config.toml
n_layer = 12
d_model = 256
n_experts = 16
experts_per_token = 1
d_expert = 416
d_shared_expert = 0
activation = "swiglu"
moe_layers = [0, 1, 2, 3, 4, 5, 6, 7, 8, 9, 10, 11]
router_score = "softmax"
normalize_top_k = false
routed_scale = 4.0
balance_loss = 0.0192
balance_bias = false
init_std_router = 0.0154
lr_router = 0.00122
vocab_size = 11692
norm = "layernorm"
norm_eps = 1e-06
tie_embeddings = false
optimizer = "soap_variant"
lr = 0.00583
beta1 = 0.95
beta2 = 0.98
batch_tokens = 131072
seq_len = 1024
train_tokens = 719700000
steps = 5491
dataset = "wikipedia_en"
Below are experts of layer 8 (counted from 0) of a mixture-of-experts language model. Rows are named router (the router's row for the expert), gate (a neuron's input weights, with its number), up (a neuron's input weights, with its number), down (a neuron's output weights, with its number) and show model dimensions 0-255. Each number is 128 + 32 x the weight over its row's rms, rounded and kept within 0 to 255. Numbers have three digits each.
After each expert's rows: a language model's description of what the expert responds to. This comes from a sample of Wikipedia text that the model never trained on.

# expert 2
router:138172105183173186089161134173148181084133160142095092110076138172130176071077149072176135175082111173086143151135125154135115147099105144109139132075125151119154141138107091186113118137072125139123085097115109087115065145124114088124126130100170158199080109161179124105110126181078183090088075214165142086124150169116098128098156104122052130121123133063115097169129137112156136154090124097092108110189153126176108111101202143131169076122176154126138167118138040149124156144118106141136105166115083167141120155122128188192133067157119156161141169130139118114112161147107065161113128065170108161137159091115127187099109120190140163164132144113130127141140121088146138088114161116133092107177147083142149162095136138096076086117094128107141110180145080149097099136108121
gate1:109109092146148144099169086181049110093137098078096100099090110141042144102106151190134081111127127092133100140154105124164118154124143115182111178157148131169111101143154087139176142158157099186109123148169116097114130103147182122121110155107108168134162094166087146116138101105162159184056100162195136116092095157119132132089102188033121102097119121122097080147095116131119102076085184135104165152140157145185177140142088147171176122113086083129142121140158142109159117112116104145137104100149175102115204110125161101101109086151157153152199103118154138116143115128136080124149157103115164137114148107217169112184181112148125071131138155103183177142088124114154156152221166186143102112137149170165163149160056156133171116109143164155123168149149160129090150127144120
up1:096051207081026099115083127098135111097134139173156156088162169160124114136117131173098128116081108127172140111148142128142128214080181135114172072140092071124144072160134133092122134162147172115082126114130152085132123183152075193125144069123143153120133090176191143169147126089144137098156152113109168055115167091147136129207119055137110124094093086171171126095148120137128124111073115147098096176145140113144142123100157126131196193103108142160090141122123147084100156154106115138144137112124144121099143109100124117166101143132124141125051075120097161185092108159124109122148090136168148153129099099122131148102126118080145080145131183143150128146096117180176104097100100101112093167142114181137119126208110116098085109124158125081098081173153161124067163174100093
down1:081096174144168145127168121136123101166144132120158060080181150155145109133129147121065127102158129074163126137127156163121075124098135115160084101168115153145101096076180122182152098136157171112120161102119143119172156116170145181155131044111090076124130214143173133129152055080058103098154142134105211116175058152155149118184049121153157150079150115159128091103137137101187069177113054146154132138142148116169178143094106119114079090122107114136121134121152162176108131144111108142087143091171158119133114144116167132174114107130133081134105090164098128162092174121109168143186128125113117102109038199136080155138129147170142144161149178098096135194121078165137123121105117131162098124130080094129147092160085141103123136108105168083107113091128125114097116133079144
Description: Nouns and name parts about politics, government and society after the, of or and, such as government, public, Social, Committee.

# expert 1
router:115079128083086127135137160130159162185120135120099071131184104104141136181121087143127079147119136125096146164107204114120157102144075072136113120117151199087112214070093179118175128159192177103127147102112134129082093123088102113158161145160104103123142148131165113185100177121133131119116112114096136151106175135152151112182122177144101096115111136184133185050071121129138146124107143173072112143122151178155139113122157087169136176115100120106101104116116143137128085146117094154136170142054122123124131065170134118143024172095120130119171168152087063134158088103096114129137112156087080200114129165090134188182182115105099148121114151193085132103163179113119134156167170108078124096119144130130107155126133164147077143099092141126118064102115157068137142091116086
gate1:124139111167044144121072093125117096129173051136065125081119188072116165092124178075127091100135106127142128145120122107092078116132177120159162119156145170164089147042156136103115122073190107179201186114121115129167128124114156113098171138115110140101139082130150127099132122057093124146120085107102170112176115109148182164097134134134107142123089129081178155111098138112146099132075145135114109110123130101103083190093095117150177141111192066135195156140173131109147097111102091135118161132130122117128118138161095115111077155142081142125114154166142153150174196107121053103186089124144184123113131100132131163095188160107153125148103132055176117128173127164108170189150177128111076125072152142090144151110128108101083144140113100169100144149115169135101101052138085
up1:177091059104126161079120123167154143099173091059110137102083096107115084145109066134126077104126097049114089069122176092129099171140157115101152170071085130121135117169114091047174042130125167090090144133086139118121159127116128117171170116173110130106117134079171143129128156114110144110113134114045110094127101151166127124123065120124172117108106164133109131115157114191123179090142110178081143143165129095156092136146143115032174107168105116157166166145057129135076142088144110125121135099191100093149096113129112129110177167096074093104132142151158105131050146098100221148092105122068180152131106090157167078140148148159132122130149118157098126130163141157084113139102085139090112157118122101161109125154130108119088122118053116109159123157120074118101134120088118
down1:150098123152081104178130169108090098018139085158153144135121127139117118119080122087133159186100185120102125150151144135101131150110160166077077084124131092070103169099150173166140160085109071149109174155117146157140120086129175162108121112087131093171135114129114115168109123085125175102128068154156177161141135116135148103206152113096111149088157111173151106096140126151151167153179074108087108071147100166115089136146124141175074200160041090128125115173092120104172141121103152103125120133082108143126100116067152113118124075086094136148135118135071110175114125121138101144180058160070133127190143090100106122176147108120176147136149104156117094110144063135152112136109093155113081132128109142197155133118110073135107146127129174180120181181073071118123100149060144
Description: Subject pronouns and adverbs in narrative prose, like he, she, they, not, never, then, plus verb starts after subjects (demanded, fumbled).

# expert 5
router:184166143161189102139139126181109108122131109148165138150117129212144135170104117144070137042180160128166114122141153135158100110060093190097127131150142116127098133116129141138146097142066071152155164130126096162180210077087112151123097114125118092156158123108147137105094153100185147105138166138160095144116070163098143153163137114159180157151100099110135085133134110135113135156201085143103105127149120105167156082160130092120116147145112122069135060104078081150087143090071159094088152162114179147135111203118161168103136117129171145120102111170118139145125032125146118081160145164171136133099111060103125083097121137117127092084104132105137206141114148122087116190148069063133143126136135103106165090151144139125164137120148128182044146142069102097108122134074086
gate1:118137174108121146170124170089124133187130151155165127185130068161118115112181159135088076134052157068150129135118141088121153201135128090140137167092120148153096113171087123114173174138149109122133100101053143114167162129193166112120090170080098142147179073089117153092133113146138162153108121115138181112164074133196158159151106128213134141111151134195101122109105121073179177149168116153169122110093133126143153133124117122138131099105111119155129072111095113114109160144105158090101161118115120098162165122138173118134118126160151134155097122092054135168160123079121106110143035184135157101177117130122152106089069120098090150114038136113158114159127075131059155115098183098138071120126093091133170130130107137166158146119170191138073172096114159097160058130140117
up1:198153165145096129151130142161155120109097121129167121087140117141093125126067080200177111181194043135146133115159142111097159110135070125160169128085095103106109151143162115145084111129076122084110147133130135162161095140136134170185095132175150068101136086083205081093125121141099161168125111069167112163139180148107152104120072111106127090128102171156114109164171155153107157157132184105111106108159150120111105089118119155157167124125152157120112122163156153054150129141071143051213163151123119139084062125125074165116110147105167090151197116145140110139079132110098125147089100088140119165107159124153128138137093128104180144129204064144131146188127160126080122136178125095104125154127179121134161083148109130082172145108175130134158030129121143117114165175103109
down1:117113115144214098073159117136130168156129170166156131069142120135165081165088133104100129151146136105070123116133104086091061127118153129115107147123100158129148067112170132117129165096141158165111143163161154095092087100120120146168120131094117109197185154105108135113097155168135071096183151079095151099116105111145100056112194127161147170144108170156149141128100158085145121105137101131113233124133141095111138148107121065082088182169176149149136132114116150095105145137143164172219148112154151090124140145146160098129153167051170148057130118107123169075196106113140137111146088157137122109139098097156149136157179115167096157118148230155140131109160106135145103152137139138059080064145090089138101161132180089110124104144110151164162131108071094130093156099103177
Description: Line-initial dashes, pipes, colons and equals signs that open list items or table rows, plus prepositions like of, at, near, by.

# expert 13
router:151158144124169107104116079163153153170101145126165073098141128033111112164122176141153085159105159070121142079163125065159138156134103128113115054161124103161158092116163162166102087116126154138103119158116100138133122167130115113195155120075091129114118129049117110120142149101129152082097101187156185199117130158142183093154126112158106115121092133091155130143118104105150123133187145160125065132097106091143120094107179069108118123178102157203191162151097139076136153141169121121132086106177098131128148124098142091145178139068058121159146158148084162183097140123117122128118136081121087097095088078172110173094114184096111099056195112123146137188129160157149187160080131095093163122133124162118155084085132123148116099140162154170148079129119083083093131150086101
gate0:104045099123164140129172097164140164191113095148058136136094182127092106168133126089065090146115129106119114156143062151165144162133168119120201099076158127136122126123119129116135140121143156116152108118117139185114148168118139097104124080147149147168124157059130076163103153146164128119093133120172164143104151089162182171220138166072127132142125122137184138079173114105126114096174190158103122148143146154100153137131182112165161112140114073175137143160107091164142121110111199113181160104155072153120144114135213143154114070145090104127147178126137122156098091150089142129085098104078110125153113096117138101163185158052181131086119128071120107126137143105183140148089095126170171163129060054132108088102098125109141198123071159122154117147109108167120082167108116
up0:145091112107080129145081106140091125111175154104151103144162158078105077150142110112119133128090131056098105179142153126098105155166118117120145176087089116147127144156095152125181095100146105122132149107121113110202127106161140145132101029129162069157172099160095163196167114123080140127175101179089121155187089069081132138105133134104157165135142090092103127142132111097121161140156151153185082145193133144149070105092111191128124088149142113154120121130209124065112141135028107163177143116090160115162073179136142108165138173166173106138153139108156125176125109113172074156173145135154121126089112105180133138166079136111152149132128150144149135102115129156196153102172079121118083087148113132101184097055108108078111087191168156126184102120181120121104128135155148
down0:022119102154109132140122114096120079158088126157165131186136173107095162116099125115150099155135116163182072108159150155162141112168066111139152110158130102074149129117090140166099134076106192165073082133135087146134190152119095171156073126103104132105117127106167157153115141160146174111094103100167158104173164154182175143156088159103167129143116110131167107134158076096180109051196163144098113184147188119135175129195106097108160147141149173147151131102102115113109088108128153137109114084173136097171141134140161067133070096143109180153103131144167096180100130171108110194132118149116162145130151168106145161130086168135156127059159126099179118131147074161126144126105093088122129137079181132099125138104135073107182194123119106101118107072161124177130156170061124
Description: Words after a person's name in biographies: was, commas, closing brackets, occupation nouns like footballer, politician, professor, and given names.

# expert 11
router:108159117107196182150150134071092062202134122137142100106176146109086126153138115072150125112122140129134133093132125133116175115120123090161203189106152094183076098171164109039141105128131061169125097125173118167107132122114138131108130159150140120133120131102158062143142120117187115158120155102176059160131114054111177079142152124111159167085171094139164167141135111121072176110113181081112169107184144170096149166122147150099144148137097121101133151163166099139151090163101121164142107120089106075164170109087114179107125090099101108089117089140175096162183070123109143070117175096140170159187181127140101128120116151069107125121131156086150131093093084104129092165131164130164063120164136114104147176142118079162136108153170119078094136055097157139129116167155154
gate1:099137059084193165132153123112080112119108145157092076131124114120111135152067106140131095185119147159091102062139138134122104132067129105158181133156172151125139131182125107085157165115145137138060156091113105087139135167119121138134156189171161158193139121114166115131113117136086131130167127136146149138102146197121086100158096093095148173146086101124096153119105122146196114106131155107099147103125200106143060114190211103156146111162124124113136150158057144095153171154124153101134132157142177140125084118073094178116132142105103132182085134145185148185086100217115106162183138124141092159125109113113092174129105139109150109167115118158164103073125127077142173116169109059111141153165135136139173123127173098156086121080119087139106139157188138085127211069066122
up1:126115137211116064120110224110145084166137117066105133130136110165153105110140095140078142182144131117089120167110111129148151108138137150151090128094124147116134064147112118102093147137127081169137144091121147154120123150135131114072118103144153101064125121164163106165177165104106130129111156124184086059149163100157104168212154135143083102176132143187108105150142130089143095089176112167080142140056065140125083116114169157134133143172143196078130122123117170123100143112129072063183138109109115101125177134144147110181064072126166168099097150091145144154173141137066160083117123115150147095170141123141105115114132163161075121144156097116169129072146096135191116161140141134110102118192106079120150081116096128103100120088121120217181111157097127200167083169135164
down1:109116141135150112157068184114155132226177155145121112117108097147129154135132141115154132129136132115073144116065101224093140110065137084075064221132092142156122066117108059108118123133199126116168137122146114155102143040111109144053104095139138097140108200147135106109132121114198145136155129159094115174103151107072124183102169114063067076116169129130158106158142096139107137169139128089098145101137126128161083153176113118127157200096099152073105119144142145150171144138106064114116130062131105129126093119147116106138128130166159154177082105138138135092106151126095116140119145132094143109135159182129112145062164107110082162116090150115162150093097132141124190128114116128175076142125124133108175155110127071101132118099105118159188136162202146142152127089134197
Description: Single digits inside years, dates and statistics, especially the first digits of years like 1765, 1988, 2000.

# expert 0
router:153132117087125142110180152126103106131162163175100129122064159146088172157165126099142104202120083126149085134111078107183175104179105138125157111133100080189144160112154207173124148150151112122169119129121149112064079139186139095081153067080136180121166064111162126176145106142099124083154189120143164109165099070145147175111099137114121152190112161136115094110079121144143124156188130105163119088126094128173132150114084146161104130137111154142178136077167113129101172074159137153116123169076151145151182050162082152133110157137086071072080105129149122125123168139144100143121143076107053107127150099112136092139133155199113050114077134181092094159087134123138135035136109144134155165114143161127166109144099131116077086133109124123124163124101102133123113110072160
gate0:150175090141118135074103164102094092161128138098133118100145115092087128102094111119111080112153120116134088142153153117195166069191155203181117129142139104153131118181105170100102104140193107105163082076081135082148132116068167111128152078111209108113055112097100154075137113109135120145095187109142125110078099097162150113143153127085149140150124175112136117120115160140137111108108125164072149068127141092080140079164146151108126147099165092096129107106116171101111098117145127073139188145124148156149110122173152136121181159164114069113160150153147105139079103161170083132130128132112140121166121171207119101183073112154083126171126162153153138141161196127164119111061150104124089136174144163154112149048114094177066115097191199146122165075126140136161106167118182
up0:104085122129201105131109140172168155144114094102120137092174109180112097114144125107132159071131135117125132131107126119087095109102144133172103118122116199109113141070135161059110128190160137160092118152161157136134118159105106146085075210117156149147123150127148102166102132108092178129208106106176067145184144128121073108098136169126116114148178128102144112152146154112083097118160126162202122122098108150091144161160104102174098159170148164171114140107188071161203109151083093173184160131184138122124122104122119162063154108047199128124114075108127147172160111119107188162104086102106109158105134119159148115099166126137170131126103085135135081139108122155133123041159110182122178120113125113162155159140131080081187177097173088138116140193195138131117115145127172
down0:084112156122135023125135102032149179167130162153114115135098053169120151122160136083134135160178096163133088134155149084085137120102118075098149157196114122052161153086098135162164173145159075145067138141088072137154125088123189090095180090127070156120081147156115109153079135154154163096118120075139129173121102132060125090124135120199069126077144077167123138116159127117164111171098119121132112128135130102147095201144107124130175117115140093149139199142161108176148169158121129106117139161159116084157149097113148127094126126164152093090135135154104134123151108103152118145134157106206156121165158129186175146136119161103118160077136087105105119139184129171151145126142147169140172127145139182156153155152090093081144155128094159065108082133174067127092109145150095
Description: Inner word pieces of technical and scientific terms in biology, chemistry and physics, such as ph, oph, olog, idae, mechan(ics).

# expert 7
router:088108128119057116173121128120129078120140132126091173175113097074133146095132085181168170119142107167108109153146098144184168108149096130198099087087146047099174134134075122090062163064118178105161101096181169078144113170124060087140084192111120181127157138176061131140163121136168072157058058119136125146160137083131110102122153143095137135134156124125115138142175128101102117089164140162123114153144137111157121100124142114177118140119176113147103189135170090135162103111103142085139139074149136148073150117172104129150150117152100141150118062115175137072105156192077133081146157085157081123111126139121105164110201086160112108087097163168168172135114122121112139147095155154163215128145123136138122184161106112093096122101113094159179117160167136124148147099174110
gate0:091144206174102114139147089130172095071169121081092132100170105131167082153126160102058144143119135126116112161137128138111083149097131148115118113072162155108138110125145155108164158063147173132174142144197163117151162188092116171163138149131180207088115092134178151111104088112132149168130126129101167151062127154190132149130152221160049125132128146155096100141159099130147146079159187135088083084114142126124139149150097057076104128102140125107072130165125179097143092154070128131145060142162124111114162151120100117141125160073138133129145110062115134197088110108131159127192141087149134139130138204162130131142139161047139179105150095092117191100160138102155159126161191153136086169138140112090141157109137126130180158082145102090126138073141134113138148124088144
up0:110151172122149116159073150104167153096120170123138102148209127165161065125155160132164120109136110158113105193152139109107138173142129123162131130169151140122087128152107073137197147152140151098122092142195162168194094111146081171101135133073138102102161108118133064160101086151114149105102147180142131128131116105159134143079100136169067072161125107111068122170109124090122097104124098089086138128108160100117130102141149095063077173094119117118100065202187151104147115140123101189119054176152126053091153172098115087148160154110113165150120160094116103113152077118078109111136172139102098103121107084136083135147088170137127127135168107095156112145123154085110150174214154086199174185154145081120167109119144144089166090086160121121130182171159084113113124109150087
down0:119086128161100103126119114151116194045147057113166130119082129198137085135098130120167109129122116140167115154096080136109109176135129086201104101105148135146119172115103132121112205058150131144155156142215125151178141112160121182153155153170127164120140162117182095083121170100140158133176237109082129078150081076184160158092133109156119117194171151137149150136141115115140135188190153141129130136134163113092111112116174136101138107094078138093117136125150100124112097074144081153181100121127123111146134142147149101101106155070113132162180144095109084109169115106143131183065142098111114081130140112124198134168104163133041145143178136101125093142140073123173146133123117107152168146110141157113155111161125053124114147094116150172097174091110133085080133060106125
Description: Word pieces inside non-English personal and place names, especially South Asian, Slavic and Central Asian, such as Kh, ović, š, Kumar.

# expert 3
router:125134096107178140142096120127138151108156092147137104121114081146134084178103191127063172147152106164084103138096116114124090142097103158084140082154101082097134105173139099123099136104118041078142137120243129171143122126173106202139147156122194090132087151113172106057104202120122138088131118183085116119072111170128145131125120157094138087072131110099129165086169184144154063101135090122141137155084110110082059125122118155147084129145155123114114144127156109138116108097145165166170137126149134155116160115154124079088140130153096112137118169112146127114078167111190110091100140182121154091153098128175122092153055061166156160206121115070142136126146133140127105075112130154151139152134170119203110125130122152169084124169186153141212123148138106143155144162163166
gate27:105105114096094132152097171144152085172090127086149147124118068156153124163168080134139148183134153120095149127184100117126150154093129087164114146163180139162158161141138128100052142091099157137116115124103143198102077127164129067109146126193129124089077094172141114154100160086108109096114171201127103168066117142136162102127093059124115073116183085138112163101147187118124132085105172148080121168110101096139107130126134117107095114157119136184169110154122110146113174064130113106205146127133163113157161120064151161152169127122194156089145113078158101168142127183070176137147107101144150115204143107131149079113153141188132078091125147104137197091115119094146131092082177178094155167113138109102128097207150098090109148096143109102122182129112099163177181143105134
up27:141077168085102169182088142105166148133069047066146147129086127084107145095131103111141116181090208162131140140178145111129097118167157137175099097169165149145108171183204105119111130063096148167112163096124144150107120139178128068149107097144158180101130079131116095124128127079191119117135144143187120122071156142179163134096098040068108104132198152164170179116135125089132125091090162124081103095126102124121097171117117131112123139132151132161125117093081112106107151145150168096134122138097097117164088128111120135121123098117134142147118129045148112108166124144110121086137112049140147130177118107132110103134095106151143109125160137121122220110097182130132096106145203190108126141122161107102107111225157118122115153179087120116112132121098046164142183132096144
down27:150187148080142121138105138154099117147125170106130090121135159137163144157210120111135110144144094143127139123206068124090151189186135116126119143168113132208130123108131103100141159181129063149120124159175139131131118147178169109090159066127082160136136077174137086140120128136064101081154126210123117114191164158168107188130075151069184162155055079187095149117128083126142077073082197116129153159181161151124116136096090153151138178121148103160132145162123124112161090123097140143158082139149054150153171115131182142153120153117101095110104108103226190157132158093167129122145148132119069142086154104113152158151086076148077142137122163113170131121134123117075097145141148104103170114150156120153076143134176099173112110157106128111157147153128171089133167120132143
Description: Pipes, semicolons and short codes inside sports results tables and race grids, such as MF, FW, GK, Ret; team and driver names.

# expert 15
router:128155116101139063156081087109172124123100156148114166131058142215126094112147158182105136160092111081154162098132127104043100126173153135088161128109127175124123151097109143130106132124093116113114131159124110175146157079108159175107140098107197061129156155120088151129136113148083146188127127151115110141133117125146112154079160115115146109121159117150136141206167082074123100094142145149152117134195152173135142160128086147107119125130134130147067122171080114102125106099131091105157116099120121110120176086092085076105179101143132153065134086090087126120150136127130127130191124198154145156138100128085091173116173217169115166148072080090115137077135137129116177100147190165146050092143076088094116068138133120138212189159136127108092123170126154205139167115129158
gate0:175122102119102123141087116142098093119101143073095098134109111140071145183140129112141118132111182128183132186125130067118135178138199165113215091083128145121094180185090158130099092201165118188124135151083100148181106158081176136144116140146179140178106140074151159147083140148145130172093144133123089100076107149133149094140080147198061079178190123102168119099124142121188130144182118138136128144066132149162150107160108108139169145103153078115143139081083113132053139149113113224139153134079061071100150139085115091110125125141101153105146107143162099147089187142162093104124132089143100141170105109156120157083094103108134128059110136092091148164124093086116102136148130095118145127154114117178098118102141101157145130094160092115058134172138155151102101124145175
up0:128080148129080204109191156163094096154104151130137111074112117146090123143191112103159098127136174146213096086124112182121065095133083157165169145125141034080112128119148154103083167130069118169098105111051103101125106124153151076039141106117121161082102126107065141109107072140142146140159121106226110160150147156154124115134133142089128103100140121103145128061085130109174089078182124125083064204112139167185122186128116131143079127100131090138102130167130155145138116131129109082141150150154160172136138184132158108128084131142083136126096064147151166179125147129138128104067129111106159090174185130133178171123139170155119134153142124146115117098103088073124138134173146147091119067150157160150117093119138170094139096153090112129147086106132104130137102173156139
down0:090154132110100047210151174179116154136139137170122130086165112117094142139134165157153132203139152123070158106183079150111079171184159061137122140082193139182084133202197136129100154151114124131080192132151122123162169138095183152109159124099111102109148097183095106101160073102132122131126134151122167155117084155169136126144135159149140118195142134133117164129137133171141109118111097112119087099096157122100105154134146160081103151090125056138100130139121160133102116104100158105132108083111186123095169101160187153117106143112196042125167122132134132150043114145113072130156199162094153087179168165149119123134159124195120131095115112081182126138143088127145122129177113116138115105143114147193147117087142186082138189156133117138142180123100131145133138166068152
Description: Prepositions and verbs in descriptive prose that take an object, such as of, in, for, such, used, known, played, featured.

# expert 4
router:129131143170103094139142130140112145134064105090127155130171119121130118063135020161130132161092070143160107139106134149161094139121110107129127116115134157112142122125150105135179180105105121139111178131121134179159052168096186073140167099112108104115149079137085125105166164114173180087103107078084113125165141110123155131083078123155116100151166147142113108110127163134173089136053153114123162132131159079120114141152099156115163128129086112171107114138097167106166121119173101119087155139155115169111155182065101067096180131137087121099153082090145080109163170095112147146216093125124160170075153186073148137142158203091102181152151153173149110106146100146151165095149132081059076159127079171190130173111102104094200120111079104128052121121127138160149113140093117
gate1:144110150069101084161086100152095190128090153104113052168149085127125135125088195133144122085139134102224097147160142164126080153090166068155095185132142106124149156174111106139097116170113146131097162094146083124077079150073130149142094187084135154107116142107140106120140118130169119221074114136128138119159109140140192143066146128148092089174129129173141120128134143137168116097171089111156137181139090079159101114154076139171146117147124153094145190138099168151141162131084165123147153119130108123134151112036138163152155093162114171105136131153160156111226073139182127071133145182105142112148088159121105146155129122106147132168090139127139128142102157114127168185145134063086110208154098133153194140100142119089132126126144202128181132104120138094071110122132136
up1:110177114172171099138125120071108128125097161121082105121154081191149108133125082207136127190130058114121081128084152143124102202098094068127155160155134122095167153151113133144126198218112132156168166096116139077079097116111112102152110161068188161121167107123092107076154214045144133114154121094131156112208117100140093157084148109134200095115196181157144142150113134151115087112103165043128169127113138154094132130115110154129148062121107082101106125130132086179158132111103134109108116140150149132152159125115133111091095099135091154122095086113149037157137112079154123099152100166163139120145170134100108153171111088136167125129085095064114140141125168115131155129099108097112135185162107134097083098143125117133150128173156168150190142127144125162136095137078151
down1:168125140122145103127136198115143104072130117104101151113166195121107129118137098114128135127127127090251156139155107135114127086109044151140108113144194128115114204129120084137110168092111119190102104161137119138133167136136143113097137067118088078105120102177062118174175127109089184130150170104121103196091160128203153141144072091053151063127147106146106128105132200103189126146159169174164118115127098141153134130160157085146091132155108159127045086135134136076135144140185097100129097127113178120105151143113137072136083119153104092099167148156152175099161148108083170121191129135096150107105113099192125096144143121176130173114118145103148125151150123144162185153189129047070086163076108127100151091123101121107091167149118138138173109124119159109126142117130107
Description: Past-tense verbs, verb endings and event nouns in biographical and event narration, such as began, moved, culminated, announced, his role.

# expert 14
router:140130111175075129133071090132115199129168157122179140153137132098143129120112163083138100145087151150195157132169095109115086158109148103100128194162147155121094090103068115109147090122146154118095116156058125077190151137171158154177140132122161157155124158126083126135125048107101167196147161108169176126091160160127165093148116127118161092121109098125059179137161139081140120147163114148162090079194123117073134134153086095134146107078167095134104093108115225109142120096112171169146132125097165093145063172110133120142157098127188086144122163135134162102070116121168121168191149137160146084138091141085144095123142132149116201144103162149099105124158064076180131123105104137192110171129125129096105140121169117150068176138143093133099145146141107144116070094197172
gate1:154181153168142118147070166093136165159141099119096154090112066107134129123116182147118104145121122058073101111156121106145130169114117150131150143168148152160145074115108177123140105089099116138207153097112106124139147151170125202113175169094105190130156153102170113106159131104103150131086100142113125110168110132145094098203145148094117112202129095096099146103123110170140128126140176094121104112103165123115153124138130113085178079151151104153054116097138159122127105125098094111198061119107082160117164130028117097203094155142112092124187142131171148123065041156187168115124116109078156185132115169098057147182166080083128107139147142096104136153117091109195132149147115136085099123132135142087058133067092148089150086178127109098130134119117124140095118101094154
up1:144096141144141125124116123132145129112071152119101103163175175128088122123090101084137152071121155142145195169139137146088137118113134106170080106168104100117139113153139145130154186206131127135097144200118174184119093115112082117119117096131154108170117113102143102139144106164143128068114218169168112148086206162112133126124120086085123127044164146136169070145126177131113168110118083150152151176159121123173068085048141161203110210178091103186137174103199182129103134126107152143128139071164127131132076107215136178075153108093120160138070057109105149083078128090113140143144113154127100115125110121117112186094088118115155096146116112153140130118122147142118116135083120119159118085137072150139064126151131132111130131121169133203125094156106167112148149174143135
down1:104087144122226138121166154098088087170155155092112102119116098206148115126107130112133094101084133091065186190107085166170174112123117175109115074109068175131137149118120163152102143121129111211147112148075083143084070038146120140128096132105071131095136061177121144127180192159136109146118093171121142166165087126103123132159107155076094170182085178123087096175169124133148072144091155122174168103168168097086072136120089141098143124174064128109104131119113161139175093128130116139143128066051177100110093100162135080115122174110169096124122083155123178119085136125175125101180126147096135163134144137153127124138134103150125080107118117120084110149157139153124126118148088150107087109170123159126144147115058137157169120109176096139111168124105131133155147097092104
Description: Determiners and possessives starting a noun phrase, usually after a preposition, such as the, his, their, its, 's.

# expert 10
router:129106127164204125101174139131093153140091189149117152151156194139097113121159167093124171093174106148050094127133106174138171112143151124142133145020091148123096094173099078164141108193168108097105092137113159078111149146116087094106137155105093159114085136137133143143092155133144198151150131110118128144129150119120129120103170154137091092119122136108099098148114159142098083163091194138122123123140109129044158127121127142058103097099089141097169138140155128087131128116155083140175133089160065088122135169164116177146080156196198185130143178122100111121117130201077144096128127127129185102123092116150111147159119099141198112103125114153136154152138150165116127123093068139080103122116158146074144154111172141108156103116049126127240093106106076188134127132112085
gate1:111098107097116095139146149147091052134106204115119152129085114084117135125105158114083148089136090165094117125110143104117158165117181136093197048123097161077121151107149106119150164131162111154123144155146146129110121162197163122135096074111118102137109161151105102128085136115079116118153088112108177127130126129087131153082160114141151191127134092125127075112130143170162170151154113107091130147096145116156141130177132148152155139145120105161127067166085105132134127082083140177151183140127091202079100138118120125145086164108131171117170142170164162118063108052155114087153122075108101083127129159133174064191136100117192135163085150073128181101147139142085048093097164150116130126103219088154159113130138146151181152155141110105143104061117156142175028091164098
up1:123085145115129082128095145147172037151107218152142146112092118094173129148116140149135126089136152150073103119102106120155188114114140096115069109128169154089116135134134102114142112135096181116111168141109153070113157117143099134187112094109131114130132104110102161132021120087088182106113147173134145136106075200102156140097137108166115132119160142109090102108130124111141196159165105116120103109086144122137102095167114172139077105128109100187136072175106138102133152103162176184139157129105101129134070120150118163090088202079152150142123132124081105111089100086140118111156141090153079139136137134120210104172153109129190102144074132154115171131138066168039114145079118121088144093108190161140122163066165099133167148095198115076114067098105144105123092079141102
down1:084160117050156147161106135145084130085132092124110109183138103157069171136112154132077176133124124178131118133098038154107126131154111208079167077162133128128175112112131168130148093084178132149133144126137156138087157142117158160117129181109042113131124111081111135134144134127154135094134147148117133129117130121080107120124143124156152125123127095073172194171140098061134071143121163116143112161156169177153171140087112074141162200111116120172082081169156117115055180077143119141104108121106081139107092135176166132144140126125162172110097089088155160129123179114169113111158086049169118138110171098117176114172134151183123134131188190102148103138086095132077132111082124125068118023133108166114163107159109083111109087115163125139134118120147156096144162078158174
Description: Spaces, signs and symbols placed just before numbers in tables and coordinates, often after a pipe, such as minus, plus, degree, £.

# expert 8
router:188097174121077170093170113113150109100085102111129086091093150121125176112139173204148126153085149118086132128157166107155090122086108141148132150118112092132159130174132140080169125150158126142113134115106117113150095091139160143093090105147114166118180075151112126149194147128125072115158123150087128116140097133140056167132103152119134192111122157096175108120119143119077193134150135041171192135062114126057136108123088194188096138114151124122170115114145109113091135133097110169101090149163174146162134115125160180125150157113171143143086162135123185120106161158146157132096140153097086085106143118162139122145041154156164096109181060148105103122173137127149111200120151176125191104095105096134157164160119151105163139129148126135099174034186185123059150136138069
gate0:145157109178203124107103112070135133140133162101113129057117121158120117149098195082125133119169129091097099105128094091122092137153074156160183095125113119078138107155124138119100098111096108178162163137131189102124120099096112129125154108162084147108046085165171100154153155144126130106167163150180144108164111147094153113178154217128100118117116089140111143068124175146142138108155130129203174120160180130094144093131088143111116167119128137165159164109118098169169156140143154115118153109169119129140176098111133164108104071109125158142148133134082143116123159088118144104137078098134088191090115177160192099137058182124139087070158159098108116077117115068094098171175147087178078061082110102123113114055157134111135101098193117169144099061146180097151093172109101
up0:071120142133141178151156167113104123144141166179079123192133189076090122128134082119141134138055113137125157080069175155091134124148179120111075095096131145234174129121117088146101185110128130115163143110116157113144133126094080126109102151091150082104196115116097147089104125184124199120065090131133140107132142070151179155071089154143143110120147086164168180178129139119114200134121144134140049140145145104131154131140122101167170157156154142097098132132131170133061170113123092110132127113094132137142150155112144142098101122145086131144146106138117145085176139155093078121151124167153154146193115133079099198143121143117105182172111100146051141164176165173155187165181048144177138117209094095106114120173140126131063132133099102098136123157126153151131123141157123
down0:093151161154099156148104096145089122147124098203108116139125160174123164151112123165136172169047072123095022104134143204133119171154138148128133091148103115178144101121064075111151133120173121128135110096139117089121149132161131114051132170119152098144142148127147156156111163144138115182164169118119121144110142123167124125148169128112118112162122150144135139141132143207077115099199136078093054153140126100087113171154125152180204149153078138109135166149137138127109073130151109093123131205087175106103147196087090127040125110150108189144128149179130134116120101120107119150102132115125171106085166114107175114190116051126068112112106130121093092159133135098104096143182103114145123119117125157095085181146130137133160138112168146073155127089106134193203092185173122
Description: Place-name words and their endings for towns, counties, rivers and streets, such as York, shire, County, burg, Creek, Norwich.